config = dict(
    n_layer=10,
    d_model=256,
    n_experts=80,
    experts_per_token=2,
    d_expert=352,
    d_shared_expert=0,
    activation='silu',
    moe_layers=[0, 2, 4, 6, 8],
    router_score='sigmoid',
    normalize_top_k=True,
    routed_scale=1.5,
    balance_loss=0.000146,
    balance_bias=True,
    n_groups=4,
    groups_per_token=1,
    init_std_router=0.012,
    lr_router=0.00232,
    n_head=4,
    n_kv_head=1,
    head_dim=64,
    vocab_size=7472,
    norm='rmsnorm',
    norm_place='pre',
    norm_eps=1e-06,
    positions='rope',
    rope_base=10000.0,
    rope_fraction=1.0,
    qk_norm=False,
    attn_scale=0.125,
    tie_embeddings=True,
    parallel_block=False,
    init='normal',
    init_std_qkv=0.0299,
    init_std_o=0.0371,
    init_std_up=0.0427,
    init_std_down=0.0427,
    optimizer='muon_variant',
    lr=0.00818,
    lr_mult_up=1.05,
    beta1=0.95,
    lr_head=0.00918,
    grad_clip=1.0,
    warmup_steps=200,
    schedule='wsd',
    decay_fraction=1.0,
    decay_shape='linear',
    final_lr_fraction=0.05,
    batch_tokens=131072,
    seq_len=512,
    doc_mask=False,
    train_tokens=597800000,
    steps=4561,
    dataset='wikipedia_en',
)
Below are experts of layer 6 (counted from 0) of a mixture-of-experts language model. Rows are named router (the router's row for the expert), up (a neuron's input weights, with its number) and show model dimensions 0-255. Each number is 50 + 10 x the weight over its row's rms, rounded and kept within 0 to 99.
After each expert's rows: a language model's description of what the expert responds to; "mostly gets" lists some tokens that are sent to it at least half of the time. This comes from a sample of Wikipedia text that the model never trained on.

# expert 58
router:53 41 64 47 55 40 27 43 49 53 74 41 52 69 50 57 57 39 51 33 40 32 69 52 37 42 40 64 58 58 53 61 56 54 48 50 55 53 51 69 70 36 38 58 49 43 49 49 47 38 73 51 44 32 41 48 60 61 51 39 45 37 53 37 45 46 30 52 64 40 45 54 45 66 61 43 52 32 53 54 30 36 52 57 36 53 49 39 56 53 59 58 52 56 47 46 67 63 55 73 57 42 43 50 43 54 50 49 70 46 55 70 43 50 67 51 57 41 53 32 39 62 44 42 50 56 37 30 54 62 62 43 45 56 46 52 46 47 74 46 49 52 53 58 64 52 49 51 58 60 50 52 52 45 46 57 61 52 50 40 62 38 38 57 49 49 58 56 57 49 51 44 38 51 35 42 63 54 45 43 33 47 48 67 42 48 44 40 50 59 54 53 41 43 40 43 38 32 58 50 57 48 43 42 38 54 42 59 52 63 53 52 48 55 47 26 40 33 67 54 48 57 37 31 46 49 29 67 50 59 54 57 49 41 44 44 39 57 48 29 67 52 73 56 38 58 57 22 40 49 49 56 47 41 33 57
up1:47 44 43 41 74 50 64 42 54 52 65 39 42 41 53 40 55 35 29 51 42 49 45 65 56 51 60 48 52 56 58 58 53 60 40 41 55 42 78 47 53 50 67 56 58 59 62 58 55 64 62 64 76 65 50 49 56 43 66 55 27 65 61 42 53 51 60 37 46 68 47 50 49 51 53 57 33 41 39 66 36 53 46 37 65 55 38 42 51 49 61 45 40 61 57 49 40 53 53 49 55 67 30 53 31 55 47 35 73 45 46 50 59 38 44 36 53 61 39 51 50 52 57 52 65 39 46 46 49 53 63 46 43 38 49 40 42 56 60 37 47 32 50 68 41 50 55 56 45 53 55 47 68 57 40 56 41 60 37 54 54 53 70 43 54 39 60 60 59 51 32 50 44 42 62 59 60 62 55 72 50 63 33 49 44 45 54 37 54 54 55 52 53 56 48 47 40 64 60 59 45 25 46 43 44 35 45 57 42 57 63 35 45 49 43 40 47 45 56 47 49 56 52 46 60 40 49 51 58 29 55 58 41 55 53 51 34 71 48 52 40 59 35 51 38 60 63 33 48 47 55 45 74 48 65 70
It responds to: Film and album credits
mostly gets: " Best", " political", " other", " Release", " Starring", " Billboard"

# expert 33
router:38 35 31 44 62 35 47 62 59 42 39 39 47 45 54 60 64 60 49 52 34 48 62 51 41 42 46 69 54 54 69 65 48 57 52 55 29 38 48 60 56 63 52 46 48 50 65 65 36 60 71 48 51 39 44 45 38 68 44 52 69 39 62 42 46 41 29 42 57 56 28 51 51 56 50 53 49 33 43 49 58 46 57 48 48 55 52 40 57 51 77 54 59 62 51 57 51 49 57 47 41 73 37 53 32 57 62 45 73 31 53 70 38 45 59 56 31 36 46 56 39 66 57 63 44 48 45 41 70 43 47 46 50 47 42 62 45 46 53 55 65 61 62 56 57 65 57 46 61 50 39 64 50 35 43 55 37 46 43 54 63 57 42 55 47 58 73 61 58 50 51 56 45 29 40 50 58 70 24 59 46 51 67 48 58 62 51 56 50 56 64 53 56 49 50 45 51 37 49 40 60 47 39 64 45 43 58 62 43 52 36 52 56 47 49 42 44 51 59 45 56 49 61 38 62 54 56 57 48 49 33 39 50 55 53 54 36 36 42 59 47 57 52 62 35 56 36 46 43 67 54 43 28 49 46 62
up6:59 52 30 51 53 51 53 54 57 41 44 43 53 43 53 52 57 56 59 37 52 55 38 62 53 36 34 37 47 42 47 50 49 62 60 26 50 38 50 76 38 47 44 49 40 45 41 55 47 68 42 62 30 29 47 28 30 52 62 57 62 37 56 45 47 54 42 63 40 45 61 41 47 67 61 45 72 50 29 37 46 59 57 48 32 51 39 59 65 41 55 61 42 69 52 50 33 55 58 68 47 50 43 47 47 56 60 44 39 52 46 58 44 42 43 46 52 57 55 54 40 60 54 58 37 45 43 63 53 39 23 58 42 50 36 52 46 47 46 54 70 61 57 41 41 48 53 67 42 31 42 59 41 42 40 50 55 44 38 49 42 54 51 65 36 43 43 44 42 52 44 48 44 47 50 46 39 52 35 52 51 50 43 60 31 37 55 38 40 44 38 48 60 36 31 53 26 62 40 44 62 67 48 53 52 52 66 39 59 54 44 49 43 50 46 60 30 53 50 34 34 37 28 64 70 54 47 44 39 35 44 47 44 58 48 34 43 47 58 40 65 45 43 56 36 60 46 56 40 56 48 53 48 62 37 55
It responds to: Latinate mid-word pieces
mostly gets: " don", " ide", " pri", "See", " educ", " soc"

# expert 0
router:59 33 51 44 60 60 53 59 68 51 53 49 38 63 52 69 60 66 55 52 41 43 46 56 45 51 63 59 56 61 61 44 55 55 42 38 64 48 45 55 52 59 43 70 43 58 61 38 46 45 55 69 46 41 32 60 45 43 40 53 30 61 53 68 44 40 36 24 53 52 41 67 52 51 64 56 34 57 48 59 33 27 46 57 55 38 32 33 48 41 41 48 35 52 53 53 56 42 66 56 53 45 44 48 35 56 55 48 78 40 57 47 32 57 60 28 59 45 49 37 50 54 44 48 50 45 49 54 43 58 63 50 46 45 65 55 47 63 54 48 60 60 54 47 69 49 51 51 56 57 65 62 66 45 52 47 55 60 70 38 61 51 44 40 43 45 62 56 41 48 63 43 51 43 38 45 43 69 45 37 55 34 59 52 59 50 54 31 44 62 52 62 41 40 59 45 45 38 59 44 56 74 30 33 49 45 55 22 54 34 57 64 53 57 44 41 54 43 65 58 40 74 47 43 59 59 41 42 58 51 52 53 41 60 43 45 51 43 34 53 67 58 54 66 52 47 51 38 48 57 67 51 58 42 45 60
up2:60 39 58 49 44 48 51 52 58 39 52 52 50 49 56 58 62 37 45 50 50 48 48 59 55 52 42 47 56 42 53 55 43 58 57 51 33 38 46 47 51 46 63 71 53 32 63 37 58 36 38 53 47 43 41 40 55 38 52 44 44 47 51 56 46 49 31 54 34 45 59 52 45 44 39 51 50 57 50 55 44 38 53 34 48 55 43 49 44 58 52 38 53 52 59 45 50 33 74 45 40 47 40 52 62 44 67 63 46 37 64 58 41 41 62 46 64 38 54 44 37 47 45 36 62 46 58 49 44 40 59 63 41 32 32 54 34 53 51 25 46 53 27 35 38 68 60 46 44 36 67 60 64 33 45 46 59 53 47 64 42 57 53 39 52 44 64 56 47 49 82 56 37 56 37 29 30 56 50 36 54 68 60 48 50 52 52 43 48 41 62 56 40 37 58 47 60 31 62 46 31 45 34 45 48 40 54 56 58 31 42 78 51 51 65 37 61 55 61 51 53 59 36 55 64 51 61 41 61 32 70 38 38 43 41 53 36 58 49 55 55 42 47 47 50 46 73 54 50 64 38 48 46 47 38 59
It responds to: Names in results tables
mostly gets: " Charl", " Alan", " AUS", " Barry", " Swing", " Sir"

# expert 46
router:52 49 55 52 57 43 35 59 49 60 61 41 59 60 45 59 56 55 38 40 48 46 43 42 42 40 40 59 44 58 57 54 58 50 57 31 68 47 49 60 60 51 40 48 49 31 64 45 56 43 74 48 36 32 53 36 55 57 45 54 50 58 67 39 60 39 31 50 40 46 43 65 49 69 51 54 29 55 47 61 34 39 56 65 52 61 40 50 47 59 57 72 39 51 54 47 51 56 58 49 51 42 33 40 43 35 70 31 72 31 59 52 29 38 44 47 48 45 38 44 54 47 54 45 42 46 51 52 43 47 60 59 53 55 52 51 48 57 55 35 39 43 66 60 59 46 43 47 47 57 37 62 74 36 48 50 62 57 56 51 53 43 65 66 36 53 60 54 43 57 58 52 48 43 46 55 62 67 43 45 43 61 63 56 61 52 32 30 45 76 41 56 38 50 45 62 46 35 69 49 41 80 56 56 54 44 36 54 43 56 45 43 55 66 62 45 46 34 48 50 73 51 44 32 51 59 49 54 51 67 38 57 49 42 63 32 40 46 52 54 65 36 55 62 42 43 40 49 44 53 55 43 43 42 39 59
up6:50 39 57 60 40 56 54 39 49 59 25 49 49 44 47 45 59 59 29 58 56 47 60 60 61 48 51 53 39 61 71 52 33 55 71 53 64 57 57 62 52 55 66 45 57 60 49 46 46 82 45 55 48 56 39 54 53 70 54 47 56 42 64 48 54 46 44 60 54 62 59 57 63 58 31 49 45 45 52 62 51 44 42 42 54 35 52 46 47 56 59 59 37 31 58 44 62 42 46 66 59 37 43 50 36 38 52 32 51 42 68 32 34 61 51 47 45 45 56 54 54 56 43 51 46 49 56 60 30 68 40 47 32 55 54 60 51 56 45 70 57 44 51 66 60 64 74 37 41 30 39 51 55 36 55 53 56 43 61 49 48 40 57 56 58 58 45 61 56 52 43 71 41 47 47 44 50 31 55 41 37 50 56 40 54 52 62 45 37 33 43 54 39 46 45 41 45 40 77 55 49 52 52 32 43 55 49 46 57 47 54 47 67 51 46 70 53 31 64 46 64 38 58 33 44 45 43 54 56 36 43 54 55 33 60 48 63 45 36 37 38 48 31 66 57 57 40 52 64 41 39 62 49 51 58 58
It responds to: Prepositions after verbs
mostly gets: " joined", "From", " attended", " studied", " From", " include"

# expert 7
router:50 37 52 63 42 59 43 66 51 48 54 57 43 66 50 48 56 54 41 52 57 30 55 42 43 41 62 58 53 44 57 45 55 52 44 57 67 41 56 55 43 49 37 49 56 55 67 32 46 48 58 59 50 43 34 48 41 50 61 48 53 60 41 50 43 34 31 50 52 64 26 40 49 44 54 64 37 60 46 51 56 46 42 63 56 46 50 34 60 61 53 72 26 42 47 48 54 51 56 55 48 47 46 52 53 41 59 35 65 42 56 40 34 40 57 42 47 53 58 58 65 65 43 41 41 35 41 52 54 64 54 48 35 45 33 52 45 55 19 42 48 52 55 60 51 41 62 49 54 64 54 70 66 33 46 52 62 64 56 37 62 25 53 60 59 44 57 46 60 32 45 52 51 58 25 43 49 54 45 56 41 56 37 50 50 45 41 43 37 60 42 32 59 31 56 51 45 36 71 37 57 53 46 39 53 50 59 42 51 57 50 62 56 42 39 43 49 36 62 60 43 51 51 45 62 58 50 57 36 49 34 43 35 34 67 35 25 39 63 66 61 52 49 59 29 31 56 43 53 48 53 38 64 54 47 43
up1:60 38 51 45 61 69 51 30 49 65 28 57 47 70 51 48 51 59 54 50 50 39 53 44 56 30 62 64 65 50 47 29 60 51 45 57 56 64 48 49 58 54 46 68 68 61 51 46 43 63 63 62 61 34 48 56 47 68 54 46 62 46 59 58 60 38 52 61 64 70 34 42 48 53 50 54 57 46 36 44 61 24 53 51 53 64 53 54 40 48 58 70 57 45 47 59 40 48 50 50 44 50 61 40 39 42 58 65 47 50 53 57 31 37 59 51 48 39 53 40 48 44 49 54 67 30 27 51 62 57 65 65 34 55 55 51 49 59 59 61 47 52 49 51 47 48 53 55 56 49 41 57 69 40 45 57 42 54 54 46 39 59 38 41 52 51 50 66 74 68 54 50 53 44 60 43 42 61 46 39 51 42 34 42 43 54 73 51 61 53 48 60 55 29 57 44 53 56 48 75 61 40 41 50 40 44 61 48 70 38 35 56 45 47 38 40 48 49 52 41 62 51 41 35 76 54 56 49 57 49 40 32 45 51 62 53 68 33 37 52 52 43 57 57 42 43 62 52 38 63 62 50 44 55 41 40
It responds to: Sports table cells
mostly gets: " tri", " —;", " stre", " stra", " Won", " did"

# expert 35
router:63 43 40 58 56 38 28 64 52 47 52 52 54 56 48 37 56 50 63 47 64 48 67 59 54 53 32 57 36 51 61 54 36 44 61 65 54 41 37 66 43 58 34 54 35 52 69 67 37 36 64 58 63 32 53 43 63 68 47 57 38 38 48 37 51 55 35 37 39 29 35 48 68 59 46 52 41 31 50 58 63 52 38 58 45 53 50 49 60 59 57 51 59 66 57 48 52 58 55 56 43 47 52 55 53 68 60 52 77 41 51 57 48 36 60 51 60 41 48 54 48 48 47 71 48 36 45 57 55 43 45 59 22 48 56 57 55 56 40 59 46 33 60 56 51 74 51 30 51 67 49 52 55 37 41 58 41 43 45 61 47 52 60 68 60 59 55 63 54 47 43 48 52 29 44 51 53 59 45 44 62 48 62 60 45 51 36 53 55 59 52 38 62 61 54 68 49 38 58 59 70 50 54 47 50 43 52 63 54 38 53 59 52 51 36 34 35 52 63 58 55 51 35 39 47 67 52 52 55 35 55 36 56 36 61 51 44 52 32 39 81 44 57 56 43 63 48 48 48 54 47 53 48 57 40 41
up5:57 51 42 37 60 46 30 48 62 46 59 46 57 51 53 40 45 42 56 49 41 64 38 45 37 54 32 43 46 50 54 44 50 65 49 49 42 52 52 46 40 56 72 55 37 61 67 47 56 49 51 51 47 68 61 42 61 50 44 47 42 54 53 45 63 70 61 36 47 45 56 44 54 47 53 39 45 43 49 49 48 50 50 57 38 57 60 34 58 62 55 61 33 48 62 60 48 37 36 49 40 58 57 59 46 46 48 39 39 47 48 34 62 54 56 70 51 47 43 59 57 59 63 56 47 50 58 64 41 35 63 68 49 47 52 69 48 60 47 42 36 44 37 80 54 35 51 41 45 35 49 52 31 46 45 57 57 34 58 40 24 51 52 39 64 36 57 52 57 32 48 29 57 46 61 57 51 44 41 26 57 46 45 61 53 64 46 75 43 60 46 41 35 62 37 73 29 50 49 30 53 53 37 61 46 50 66 33 59 37 51 43 61 56 70 46 54 60 46 54 44 60 39 53 70 49 53 41 62 44 37 44 47 53 53 27 55 46 35 59 49 44 40 48 51 48 72 57 51 47 39 57 54 43 67 42
It responds to: Plural noun endings
mostly gets: "Species", "aces", "Awards", " www", " Works", "odes"

# expert 15
router:62 42 34 47 50 31 24 62 65 58 47 36 47 73 58 31 65 51 43 57 42 58 68 53 45 60 45 55 55 69 44 49 51 61 51 49 63 53 49 52 61 47 39 47 47 49 74 64 39 30 49 53 68 41 34 39 53 59 64 33 53 40 39 50 47 45 42 41 59 64 42 54 55 51 46 59 29 38 61 64 64 45 47 58 42 48 49 35 53 56 49 46 65 61 58 43 63 60 68 52 42 43 37 54 39 66 72 51 58 38 56 64 46 44 58 49 60 41 51 47 34 53 59 70 37 46 50 49 45 55 72 50 32 48 42 43 50 30 43 43 52 50 56 31 64 55 60 53 37 59 45 48 63 37 52 55 45 39 45 64 54 48 65 53 39 54 62 51 51 41 37 55 55 21 56 57 49 46 44 52 55 47 71 59 61 66 49 52 47 57 59 34 61 55 51 45 44 43 42 42 65 42 52 66 44 58 63 50 50 49 53 57 58 37 68 34 38 59 50 58 58 56 46 37 38 53 55 54 42 44 41 45 56 38 60 42 47 52 40 34 53 59 66 46 30 65 46 45 54 54 64 51 43 52 39 48
up1:54 36 50 67 41 62 57 66 49 42 22 45 48 48 66 38 59 48 57 61 44 56 48 38 53 26 47 36 49 63 55 62 40 67 30 42 64 43 79 45 60 53 57 40 50 51 58 59 45 68 42 54 51 49 53 47 42 69 74 44 64 51 37 59 39 34 53 73 47 48 52 46 50 58 54 54 35 42 43 53 41 49 49 64 61 35 52 62 57 62 75 47 56 53 58 29 53 46 38 38 67 67 38 53 64 60 61 42 51 47 43 70 56 60 59 32 33 44 50 50 38 73 54 65 55 55 53 42 55 67 49 54 56 55 44 44 46 30 54 48 63 44 67 51 46 50 46 44 50 56 48 54 48 47 52 41 64 44 29 65 61 35 62 55 67 58 71 53 50 63 52 49 55 41 51 62 46 50 70 49 54 55 54 47 47 70 53 54 44 51 34 42 55 37 38 38 37 39 66 53 48 53 71 62 39 51 58 57 59 55 40 54 54 44 45 46 54 57 46 46 41 55 48 47 56 50 43 45 47 48 36 42 49 66 61 49 51 39 58 56 42 61 61 58 50 39 63 41 37 42 48 38 52 54 58 56
It responds to: Mid-word stems
mostly gets: "incip", " Niger", " upper", " direct", "tern", "lect"

# expert 28
router:43 37 40 59 50 42 33 66 55 52 59 48 56 47 55 58 60 54 35 58 50 41 63 56 50 38 30 67 36 47 66 49 55 47 31 51 68 59 47 53 60 60 42 54 47 31 65 45 37 34 65 50 49 41 42 47 41 68 64 48 52 38 47 59 72 59 46 32 56 52 49 61 52 44 60 66 42 53 33 49 59 59 44 74 55 53 41 49 48 57 53 48 43 47 65 55 56 68 65 42 56 51 44 65 38 41 61 41 66 44 51 61 45 33 49 40 56 51 43 47 39 47 45 51 34 42 50 36 82 57 58 42 47 31 46 42 40 53 54 46 50 62 40 49 52 70 56 46 54 46 40 71 72 36 50 58 60 44 59 66 53 55 56 55 51 47 55 54 53 42 43 56 46 27 31 52 55 44 40 46 41 63 68 32 51 69 51 51 50 65 60 44 40 62 54 58 35 50 52 43 48 51 40 79 58 46 41 49 54 41 57 55 45 41 46 45 57 59 71 39 54 56 34 34 55 41 55 55 57 42 52 42 61 29 52 52 44 46 45 53 42 48 53 61 34 57 46 52 64 63 51 44 33 41 43 57
up0:51 53 52 43 56 46 64 77 68 60 44 35 62 46 47 43 55 50 62 54 46 54 60 72 59 37 51 44 62 50 33 42 51 55 31 64 63 37 43 49 40 46 22 51 54 38 62 45 41 55 61 51 54 48 64 81 59 35 70 55 43 53 46 48 48 57 39 46 44 52 50 60 55 42 48 47 46 56 52 65 59 51 45 70 44 37 42 62 51 33 46 41 51 58 68 49 43 61 63 51 47 50 42 53 45 48 54 38 27 45 60 50 47 45 44 56 60 55 24 63 39 59 63 53 37 54 54 35 66 40 36 56 45 56 47 63 75 40 59 45 57 62 55 56 62 62 45 31 51 52 44 50 65 38 60 33 55 46 43 54 55 53 68 50 51 49 30 70 43 61 61 44 50 55 52 50 50 39 53 37 36 60 55 40 40 56 63 34 53 47 56 52 61 57 36 59 38 46 49 48 60 73 36 48 59 33 48 50 51 68 47 46 49 49 63 51 52 59 64 56 59 40 48 61 67 50 52 65 55 39 69 41 46 32 66 36 48 60 45 50 56 52 65 48 58 56 61 59 61 52 46 44 49 60 45 47
It responds to: Verb stems before endings
mostly gets: " see", " don", " describ", " reve", " regard", " employ"

# expert 8
router:60 46 56 65 54 25 34 56 55 48 35 47 53 48 47 48 54 50 58 63 50 33 58 63 57 49 36 53 55 44 49 46 69 52 41 50 54 38 54 63 48 54 46 61 43 55 52 80 55 33 54 57 70 34 48 37 47 63 41 60 45 51 66 37 48 52 40 32 64 52 37 53 58 48 58 49 39 27 46 63 50 29 31 56 41 26 53 51 54 66 57 53 72 50 70 48 54 48 54 66 50 51 46 53 50 72 46 38 56 45 46 63 41 35 56 62 59 49 35 55 37 46 67 47 41 41 40 51 58 50 24 36 43 52 48 54 59 56 45 56 54 40 46 49 65 61 64 39 48 65 60 54 55 32 47 61 45 48 41 69 56 43 44 55 55 47 63 56 57 75 36 41 43 46 57 51 58 58 36 32 50 33 49 72 60 52 50 53 58 57 56 45 58 45 49 52 52 42 61 62 60 48 49 59 45 38 49 61 52 45 51 65 58 46 50 45 56 35 56 45 49 47 34 41 45 61 40 53 51 40 56 53 56 48 60 41 54 62 45 49 71 47 74 57 42 73 63 42 45 60 48 52 33 42 46 51
up1:49 51 48 46 47 42 50 39 33 56 45 37 43 68 38 50 56 48 37 55 41 41 67 48 49 47 58 39 56 35 43 38 49 52 65 44 70 58 61 47 43 51 35 54 41 52 46 43 55 45 49 44 46 47 60 59 58 40 44 66 49 46 55 70 72 30 58 55 72 56 49 65 54 56 55 50 51 49 48 36 40 49 51 33 47 39 31 67 62 66 42 63 51 74 53 54 48 36 64 40 65 45 41 60 26 52 45 53 63 47 58 59 61 36 47 45 37 35 48 48 56 59 40 57 42 57 45 54 35 63 49 52 54 43 26 66 51 52 57 49 58 55 31 46 47 47 59 32 59 43 41 53 70 48 61 54 51 43 40 34 39 36 45 35 63 60 45 51 43 31 45 39 44 60 55 53 49 38 47 54 34 65 35 53 40 52 48 34 56 53 31 37 30 35 45 35 49 51 56 61 53 39 57 61 45 63 52 19 46 56 61 48 59 55 39 48 56 43 44 50 55 50 54 63 40 55 49 48 47 49 49 41 69 56 43 38 61 46 47 28 41 40 73 57 40 66 64 36 48 59 38 45 51 46 50 53
It responds to: Common nouns after determiners
mostly gets: " footballer", " writer", " contract", " aircraft", " guitar", " producer"

# expert 6
router:55 53 35 50 46 32 40 48 49 49 61 31 64 58 43 54 70 64 39 35 48 48 41 46 45 39 30 68 45 71 63 78 48 59 48 40 56 41 45 58 54 50 48 54 33 30 75 47 49 64 67 50 49 37 58 45 57 55 41 49 54 59 62 47 62 57 23 53 43 59 47 59 56 51 50 47 43 45 43 52 44 49 54 56 56 46 48 57 58 53 63 39 43 43 58 44 57 70 49 51 53 60 48 36 50 44 68 16 59 36 47 56 48 48 47 48 51 37 47 49 51 54 50 54 50 52 48 40 48 44 66 45 50 53 44 40 49 48 59 42 47 56 56 71 57 51 37 53 45 49 54 55 61 33 49 71 54 50 67 61 44 48 67 57 32 49 66 52 36 64 57 58 65 35 54 46 51 65 45 55 41 49 58 61 53 54 49 27 42 56 52 50 37 52 50 51 52 45 63 55 40 79 41 59 51 47 62 52 42 55 54 48 49 59 56 46 45 41 47 56 45 56 56 38 52 49 49 70 49 50 43 53 62 46 47 10 37 35 58 52 52 30 45 58 43 48 64 46 49 47 52 33 33 36 30 49
up6:55 57 49 49 41 51 62 64 41 52 58 48 59 50 65 56 75 54 42 55 46 49 51 53 48 62 22 56 42 51 42 53 46 48 45 48 55 36 63 57 60 50 65 49 55 40 43 44 47 52 46 75 42 52 54 61 34 52 52 71 27 50 50 62 55 49 40 55 32 35 43 53 54 31 67 47 49 61 53 52 58 58 47 57 54 43 54 40 36 54 78 56 66 37 52 45 48 47 55 65 44 44 65 48 48 55 44 57 41 52 55 45 23 49 38 43 37 26 54 51 58 40 66 54 51 47 56 37 40 55 56 56 43 45 49 47 43 38 64 50 28 38 44 36 39 52 37 42 47 50 37 63 46 54 40 49 46 41 38 44 35 58 52 59 65 60 53 55 44 73 59 65 35 57 69 46 51 23 49 53 40 53 68 48 51 38 43 51 39 49 63 24 38 51 42 56 55 46 48 47 44 53 42 36 48 56 33 60 63 54 63 36 58 46 46 47 54 39 61 51 36 48 69 43 67 46 48 52 44 41 41 47 40 40 38 63 67 34 60 67 47 49 53 55 50 61 50 45 59 37 66 51 58 55 46 65
It responds to: Prepositions after nouns
mostly gets: " Despite", " among", " despite", " of", " throughout", " above"

# expert 60
router:45 49 45 37 56 42 49 63 41 52 78 50 42 58 61 39 56 54 43 43 33 37 55 58 43 53 42 62 49 48 40 72 59 72 50 48 50 50 53 64 70 49 39 48 53 41 58 55 43 49 68 39 52 37 46 51 47 69 42 34 52 28 31 48 48 40 27 55 56 51 49 66 51 59 56 44 39 50 44 43 51 52 52 75 38 56 41 41 45 56 60 57 60 64 63 45 48 51 55 62 32 45 51 47 36 53 44 41 58 51 65 61 54 40 47 45 44 35 44 38 44 55 41 53 38 44 41 31 52 47 66 43 50 52 32 43 54 48 55 48 54 58 49 57 66 43 46 60 47 60 46 38 51 31 31 56 59 62 58 46 50 46 41 60 40 40 56 61 50 69 37 61 49 55 33 52 33 45 52 53 31 51 40 71 57 52 44 44 56 66 55 40 49 49 49 42 50 45 44 65 48 39 34 56 37 41 52 67 48 46 59 40 51 62 39 27 32 32 67 52 48 47 40 23 48 53 33 53 55 51 61 50 51 40 41 51 45 49 39 37 72 52 61 51 44 58 63 34 36 65 46 46 61 48 44 59
up0:46 39 41 48 44 48 59 53 34 48 50 38 51 30 65 38 41 54 49 29 46 44 50 51 56 41 48 51 36 53 56 50 44 64 71 68 32 33 64 66 49 72 68 56 67 53 47 36 33 54 43 55 39 44 52 51 59 62 53 43 51 50 42 72 55 35 54 52 49 52 47 48 52 52 40 50 46 44 43 60 49 50 41 48 72 56 68 54 50 53 64 51 36 56 59 52 44 40 40 54 53 55 44 62 56 49 39 42 46 54 54 64 49 65 36 57 50 50 50 43 35 63 60 49 53 49 54 58 40 44 35 53 43 53 45 35 56 29 64 60 49 50 47 40 51 51 56 73 35 61 54 37 61 41 53 48 56 49 65 57 40 56 65 57 46 34 56 53 50 46 19 46 45 64 55 46 56 50 60 56 47 34 44 44 33 39 52 67 50 59 51 46 46 40 46 59 43 41 51 64 40 51 49 57 72 27 64 53 53 61 64 35 35 54 49 59 48 54 45 53 54 35 46 32 44 60 49 52 50 47 53 37 56 29 56 38 52 45 83 61 46 60 71 59 57 67 37 45 65 39 59 56 31 49 38 53
It responds to: Nationality and time modifiers
mostly gets: "Early", "American", " Early", " early", " Italian", " new"

# expert 32
router:56 33 47 51 61 45 51 59 54 49 52 51 38 53 50 58 64 67 39 68 29 32 66 52 45 47 62 53 39 61 76 52 41 42 48 41 54 52 51 56 52 55 48 40 31 41 52 46 34 51 61 56 46 37 54 46 47 44 22 43 31 56 37 49 37 54 35 38 50 31 51 67 57 50 74 52 47 54 46 43 53 31 53 58 62 58 43 47 55 52 47 54 39 48 44 61 57 49 60 64 40 59 50 42 56 53 55 39 71 45 53 39 41 44 47 46 42 35 41 45 49 47 44 49 44 40 44 52 62 58 49 44 39 42 43 51 45 57 39 39 54 48 55 55 50 54 41 49 45 66 65 48 57 52 52 67 56 51 56 39 60 52 54 57 34 57 62 49 49 43 57 60 55 33 40 60 57 46 47 53 39 50 54 41 62 46 54 36 55 86 50 55 35 38 69 56 47 23 40 43 54 76 47 48 46 44 64 43 50 31 54 48 33 65 39 30 51 34 63 61 54 51 47 41 56 48 47 59 51 62 56 52 59 61 56 48 34 49 66 50 67 63 56 87 53 54 43 44 45 59 54 50 56 30 46 57
up0:48 38 46 53 67 61 59 42 64 36 49 53 40 40 58 55 55 44 49 34 64 43 54 44 49 48 49 58 46 45 61 72 59 53 60 48 37 63 52 66 44 57 46 37 29 47 54 48 53 44 40 53 45 39 59 54 63 41 72 54 61 50 50 57 58 18 54 44 44 28 27 47 59 60 61 56 36 50 70 49 65 38 53 37 51 48 45 39 62 59 41 49 40 57 55 50 53 49 47 58 52 48 37 56 60 38 49 43 61 48 30 58 49 37 43 63 58 41 54 36 46 60 44 47 60 53 57 52 79 51 67 58 55 64 62 44 55 51 70 49 60 62 52 55 46 48 38 65 39 55 46 53 60 43 42 62 57 46 57 60 41 58 50 52 62 59 49 61 59 55 44 43 52 56 27 51 40 54 43 56 52 42 39 39 47 37 45 29 48 50 38 73 55 51 47 67 35 34 43 35 56 54 33 47 49 57 47 28 79 65 38 34 56 52 41 58 55 47 57 44 56 49 36 53 62 29 56 52 29 48 45 37 45 43 52 42 44 46 34 43 55 57 47 63 45 50 44 67 64 56 54 56 48 49 39 69
It responds to: "As" and given names
mostly gets: " As", " Alex", " Ray", "As", " José", " until"